{"n_layer": 9, "d_model": 512, "experts_per_token": 4, "d_expert": 128, "d_shared_expert": 0, "moe_layers": [0, 1, 2, 3, 4, 5, 6, 7, 8], "balance_loss": 0.0114, "balance_bias": false, "norm": "rmsnorm", "tie_embeddings": "early", "seq_len": 1024, "train_tokens": 462600000, "steps": 3530, "dataset": "wikipedia_en"}
Below are experts of layer 5 (counted from 0) of a mixture-of-experts language model. Rows are named router (the router's row for the expert) and show model dimensions 448-511. Each number is 128 + 24 x the weight over its row's rms, rounded and kept within 0 to 255. Numbers have three digits each.
Before each expert's rows: a language model's description of what the expert responds to. This comes from a sample of Wikipedia text that the model never trained on.

# expert 38
It responds to: Field-name words after a bullet dash in infoboxes and taxoboxes, such as Born, Died, Coordinates, Preceded by, Genus, Binomial name, Released.
router:131150152136125129117137138107107148171124131145137132173137116101125147089125144139113144131116142060102148131075148123110122144109139115117092138125147149114146107164115112118106160142155128

# expert 11
It responds to: Decimal points inside percentages and vote figures in election-result tables, such as 0.37%, 2.03%; also scattered prose word pieces.
router:143124137085119130134161125133132127148124129119128100174096166120113060107122130137116153133124139145097091182133145119067129136116080136140118129151128164145159144106145087147098156113170146

# expert 3
It responds to: Common nouns, often plural or ending in -ation/-ment, heading noun phrases before of/in/for, e.g. farmers, collections, events.
router:113132151149091097173184120108126134181140106085121110150131165110107098097138121129142162137146125113125191116088153144152081130160149123114125115151085143122119141113126125088116158103149127

# expert 36
It responds to: Markdown row starts, separator rows, section headings and bullet dashes opening list lines, such as |---|---|, ==, - History of.
router:107124163146107090117102140117127149154191116134133118151121143149156104122143104117127133112126117134107165109089155145126167101159114154145121134132102154121137136093102124138084144116146110

# expert 35
It responds to: Numbers and count words in sports statistics and money or size figures, such as 60 appearances, million, consecutive, 112 tackles.
router:129160142152138120118133111119123143163097072102152127112099179150127105110106124178149152097113153110098133140128167125117142123080106085139085183141080146123135117118134117103071169119097128

# expert 52
It responds to: Opening pieces of longer words and names, such as con, dep, sol, Val, Mag, often in credits lists and tables.
router:162176174131121117111118125107130118152132143128170046131119113147097154115152139127109128099157141096131168185150145138133108151124115126128081138120085119129108160095146122099103112129161120

# expert 41
It responds to: Cell separators, codes and short entries in mixed data tables and bulleted lists, such as | 89 |, MF, Yes, JPL.
router:128115137107112122130144126133125124143137117121137085165120157116116056109107121149098147141100125162099104187113131122086135144121118156123123114136118144149130150105159125095108118117151139

# expert 63
It responds to: Words for government bodies, armed forces and companies after the/of/by, e.g. Royal Afghan Army, Commission, federal government.
router:116151081122148098141172125118152155165144058090061148134125169132141118149100108154163153152130134145133120100147172109140116116133146148159132136122122150114170169136104130116105160130186142

# expert 48
It responds to: First three digits of four-digit years after in, a month or a comma, such as 198(7), 194(9), 202(0).
router:149119094112152123141180149129113166135090086122125093167074159170097101097130101130143106138156148108143143149107168160099132126153070093175115140139087114118122175094112119108126145116129148

# expert 34
It responds to: Team names, scores and game narrative in sports season articles, such as Lions, Tigers, Lakers, touchdown, missed, plus results table cells.
router:130109133116146097157149119149099119144096101169133148102130141185108100086140087137097134124129162133139132079113140137166117103117104112144128150126124110059106152060141130104085117078107123

# expert 29
It responds to: Nouns for buildings, sites and facilities, often after a or the, such as farmhouses, railway, headquarters, entrance, campus.
router:128141118162197115145144128118136133140158101108133121179131116115149099144098114135160151095099132148101187132121155165137177092157142160151130132117122175152127130110130148139086152124176142

# expert 5
It responds to: Cell separators and numbers in results tables, mostly scorelines and league standings, such as | 2–0 |, 1–1, 2007–08.
router:157133137075120124105149106126119142155113136139109137146125145091112095118137101129106140131140115125110125168105145129097116102126141092127120132132085172161123142099183104115108130142151137

# expert 21
It responds to: Mostly the and The after prepositions or verbs in running prose, e.g. into the river, in the development, fund the extension.
router:159123169151144114137135124061122127168151100127151140154135130121096136162155163118098159129139133083128038119123166124141174084097159110153132121123132139099146126124159130110092122097115116

# expert 20
It responds to: Pipes, semicolons and spaces between numeric cells in sports and statistics tables, plus some sentence-ending periods, e.g. 0 | 0 |, GER; AUT;.
router:120132123107134107104138143150132118122118135144114120158118123097111070122097143158151107146072124107091150173107152130081136128112125149148109113157120140158117111114151111117096152110145138

# expert 26
It responds to: Wikipedia heading markers and heading words after blank lines, like ==Plot==, ===, See also, Early life, Career, Reception.
router:200109094083144106127112112104133146160172124110164082092123143099096118113103077156103134114144124149149106120104148127101133141091127118122104131165100146149121125101128127150133148123135181

# expert 43
It responds to: Surname endings in sports results, medal lists and credit lists, often followed by a country code or slash, e.g. Vaytsekhovsk(aya), -ović, -sson.
router:144140155183134143152173096095108153153082161141084067142090124137153101140102109134108126092127106152095137127099170139099124134115138121110156168123116111156145077108124136113126134153120156

# expert 23
It responds to: Commas, semicolons, periods and conjunctions ending a clause or list item, such as but, although, including, while, and.
router:090108138158155109113098088117146177157130119107116110134123104112118150129081146114128139120088135145104109122137162153125122144130126134100145113151157141116107190134172095097130150076155142

# expert 55
It responds to: Prepositions linking verbs or nouns to following phrases, often sentence-initial, e.g. in, to, of, from, during, until, after.
router:116113133113170106177155119111132141150148118108145131104114128118130156107146110153104127141115137172117151128108142138138131154146113130123159124132081124138136181096106123123138147094134166

# expert 1
It responds to: Words opening a time or place phrase after prepositions and "the": early, late, Middle, throughout, southern, western, as in "the early century".
router:144126125168128076147126121126155140142156120127131109100133140114092179126098126134114156100143133094111093156099118115120163143142163139102124153131127134130153160118112149103118184125155092

# expert 28
It responds to: Competition stage and event words in sports results tables and tournament text, such as finals, Championship, doubles, Semifinal, Open, plus table pipes.
router:127131118122126103151105146133126142119108105107106146127134154097079079144142101166167155105106163129120158101116163150130139059125133141115143151116117132076113139109131127127098141123110141

# expert 54
It responds to: Last word of place, building or proper names, and the comma or period after them, such as Stadium, Bridge, District, Beach.
router:131137099216167142124155153127142122159088134132141116090101131134129115099135127120109161154168179133133103126096147123125119137182073136108133140127119140159151121128140096128145156117112124

# expert 58
It responds to: Perfect auxiliaries and possession or take verbs, such as has, had, have, been, took, as in "the county had a population".
router:128144129125158148141101135111097147156121128146147093116090167146136154130114106149071129166083169119099146111138144165094123139170136122121112156119129107132136149119147129120133144143127135

# expert 59
It responds to: Last token of a cell, sentence or phrase before a separator or line break, such as Hungary., vocals, Nominated, Liberal.
router:146136140082133135105128112124148148124140115130142100174149138133093109096122111139088134147132123149098129170130148124086136134113108122112110116136112164137133128100154119115120104121148144

# expert 27
It responds to: Inner words and word pieces of institution, party and agency names, e.g. National, Association, Communist, Historical Society.
router:165153116140141130126144113128120127136181066105132127147102149088140113140166131129159189138139127154102141171125134129124111130160152129139133154128126165197168132132150147133124184138160101

# expert 60
It responds to: Digits, dashes and colons in scores, times and stats inside tables, such as 22–25, 3:58, 1:49.80, ±%.
router:163116119108139123131145138123085135168122140129126130165144106138123146116065099134127168125117125114083147165113121143110118112088139116124108139091129134146136096124122088170140137152135154

# expert 40
It responds to: First names and name fragments of athletes and artists, often after pipes, along with three-letter country codes such as USA, BRA, JPN.
router:138135101129150115136173087091059147136168120072151110106118158109077067124108113143131126121140133141128156152162133138112124156124121104104141130196086126148145154084120164097144153126159129

# expert 32
It responds to: En dashes in year ranges like 1996–97 and 2020–present, and verbs or nouns of relation before with, like along, worked, together, met, agreement.
router:136162125127145119137110077135100151151108175143138094123134185116077134166125131111112165145110144125130138169136133149092165077149184145147154136179122157110111142074125132096070128127141113

# expert 39
It responds to: Numbers, years, units and short notes just after an opening parenthesis, e.g. (1999), (°F), (corrupt politician), kg, CET.
router:126106131154140109123118101145110117126128099085120084134147149123124111116127113175104165148178124114092112162090124113121114125104137106165078129098100131097131119093137112072172170130122129

# expert 22
It responds to: Modal verbs and comparison or approximation words before numbers or verbs, such as would, could, than, approximately, almost, plus poll percentages.
router:122159111092120127149127093133109136129125107130112149118141131134115161110120124135165121114156112104136138166135158093121138111113137140142136143110117134132119155125123165091122178122117183

# expert 15
It responds to: Pipe separators and column headers in election and sports tables, such as Votes, Candidate, Pld, Pos, Score.
router:133164117138147150123153139155124144125100079127142085105147172165164137120162142153139155131130107075093164126144143136128129130153108137117116147138122167130148118090131129111123119106124129

# expert 2
It responds to: Bullet dashes, line breaks and table pipes that open a new infobox field or table cell, before labels like Founded, Website, Elevation, Genus.
router:120128133109183124134096092103137130129141135121149087170108171160118124114168071149115143119095136148099129112108136170084087142116121130124144158162136141102119148145148098110118115114125104

# expert 17
It responds to: Ordinary words in plot summaries of films, games and anime, such as character names, tells, tries, finds, his, and.
router:159182141104131129166125106130089171123120105094094129147136139136123089166093144133134176144105173127144142100163147091136106100159120159131075105109098139133171175144161170104098136108133180

# expert 46
It responds to: Football league, cup and championship names and their modifiers in club career text, such as League, Cup, UEFA, English top-flight.
router:138150149145145077139161069139101140141138093098119159145104179119122162120168166132124120174122145115111128119097165151139094107139130140167102148128100110108102159077095104146088167109128136

# expert 9
It responds to: Award and medal words, ordinals, and pipe separators in honours lists and sports statistics tables, e.g. Bronze, Nominated, 1st.
router:118150147140115132126139127154071126171110137128139106151141155093113128142102121119131132151125155129118141127144131115134161135095128130148131139166102148094147156123076123139089140112164121

# expert 19
It responds to: LaTeX symbols and chemical-name pieces in pharmacology and math text, e.g. \, _{, }, benz(yl), tetrahydr(of)olate, receptor.
router:094144131122105126152143123088132152136126075157146125099154147132103103124094145154108105136112127089126131135099175128116092110118130109124102127105114099136164126147101100126118112090125109

# expert 44
It responds to: First words or pieces of geographic names, especially multiword cities and regions, such as Los, San, New, Cape, Gal-veston, Blue Mountains.
router:151126142098103095188142108078142174147161107117119160133098142099105144136132090196097162139153152119122134093113150164152169107115128111143176168151109170125142160103132123117141153114164120

# expert 25
It responds to: Pipes, numbers and abbreviations inside sports or election tables, e.g. "+7 | 9", FW, GD, Votes, TKO.
router:127126121078133140127149129123104124121124099122159125149126141111106083100132102152134139144111134143112139162136108131113133139134073078127117137157093158144141124121160099120110105124159146

# expert 4
It responds to: Sentence-ending periods and quote-closing punctuation, plus word-initial pieces in war and weaponry text, such as bomb, killed, troops, F-16.
router:103123115131150105127136134155138127158149114114113129104086145115145117156108130139152173156118115172133116085133148086097177137139115134146120183150122139156142106138183097095103112103125120

# expert 45
It responds to: Indefinite articles and evaluative adjectives opening noun phrases, e.g. a, An, significant, considerable, initial, strong pressure.
router:164138124196128087124145141099090175165110090121141112124134155166126129085116117174136109132141133091118142124109131129156140118142184144126123155095108106150135130141127120164087163096108125

# expert 42
It responds to: Reporting verbs, conjunctions and quote marks in quoted speech or critics' reviews, such as said, because, believed, feels, opening quote marks.
router:152137124137118074114131111130155139136116109138090169142124142148095090132100080152130134135122144146126162133166137107122101128150130118138134126107109122127135112111168120079134158095155179

# expert 31
It responds to: Nouns and suffixes ending a noun phrase, especially in biography headings and education sentences: early life, career, schooling, See also, season.
router:136161123139095135130146111128109134163116089122117095160094125107101141115085130121157157106142134120131137137137141106047085099138126127145123115146101150105146102130135130112090139112145144

# expert 10
It responds to: Subject pronouns and surnames opening sentences in biographies and sports careers, such as He, She, Nash, plus graduated, eventually, finally.
router:135116094150126106127129107128087086122112147132095113122098114165136149127090083136114150152095130158123153150125124132092084102093147120107126148160108088145116158131095121100146149076090138

# expert 24
It responds to: Line-initial dashes and labels in infoboxes and taxonomy lists, such as - In office, - Genus:, Coordinates, Born, Country.
router:177090090158152131142146090111113167113130185124160123145109144113105184151140120186127159158089119155110118112135118104118111143151101114193151096133118119120124113128112126099121152138122135

# expert 53
It responds to: Subject words just before a verb, such as It, This, There, who, which, and head nouns like census, elections.
router:131147142130146075161148119121144123162122105135152163135099128134113129149119094168136139106171163150128137150125131172150145107101161146198158134134114122127115164118112121095111151106141079

# expert 47
It responds to: Quantifier and grouping words, plus the word after List of, such as several, many, among, other, List of Pennsylvania Rivers.
router:143151159161133109153156124078113152167139116097116148146112110098139140122152140167117148111109120132134103122092160122135149106114133134143074152134163143102129153150123140106087172138113139

# expert 7
It responds to: Pieces of genus, family and species names in biology lists and articles, e.g. Disc(odorididae), Bra(ch)onyx, Genus, Species, Phylum.
router:141123132120150109176124130143143127149122115131106163119164149129118191121163089178144142147103146134109160148093137117172159107164120061107125122095115103115158160123129117098083145107095173

# expert 57
It responds to: Words inside song, book or game titles, often non-English or Japanese pieces, e.g. Show Me How, Love, En knudret Vej.
router:153094173093102120141150108104133147131111139087100149167153135145130129142163149126115153154129147116104130132125151099116071149148111095093109115081085129126139146121176155072127161087104096

# expert 14
It responds to: Word pieces inside personal names, foreign-script text and Latin binomials, e.g. Sylv-ester, Cyrillic or Arabic letters, Metallographe-us.
router:128107138100147113146163121118134159091160145121176079119106134132117146101128075157086133117075139116104141133122139142112139145139118122119071136131094108111147134080062118067164141121173118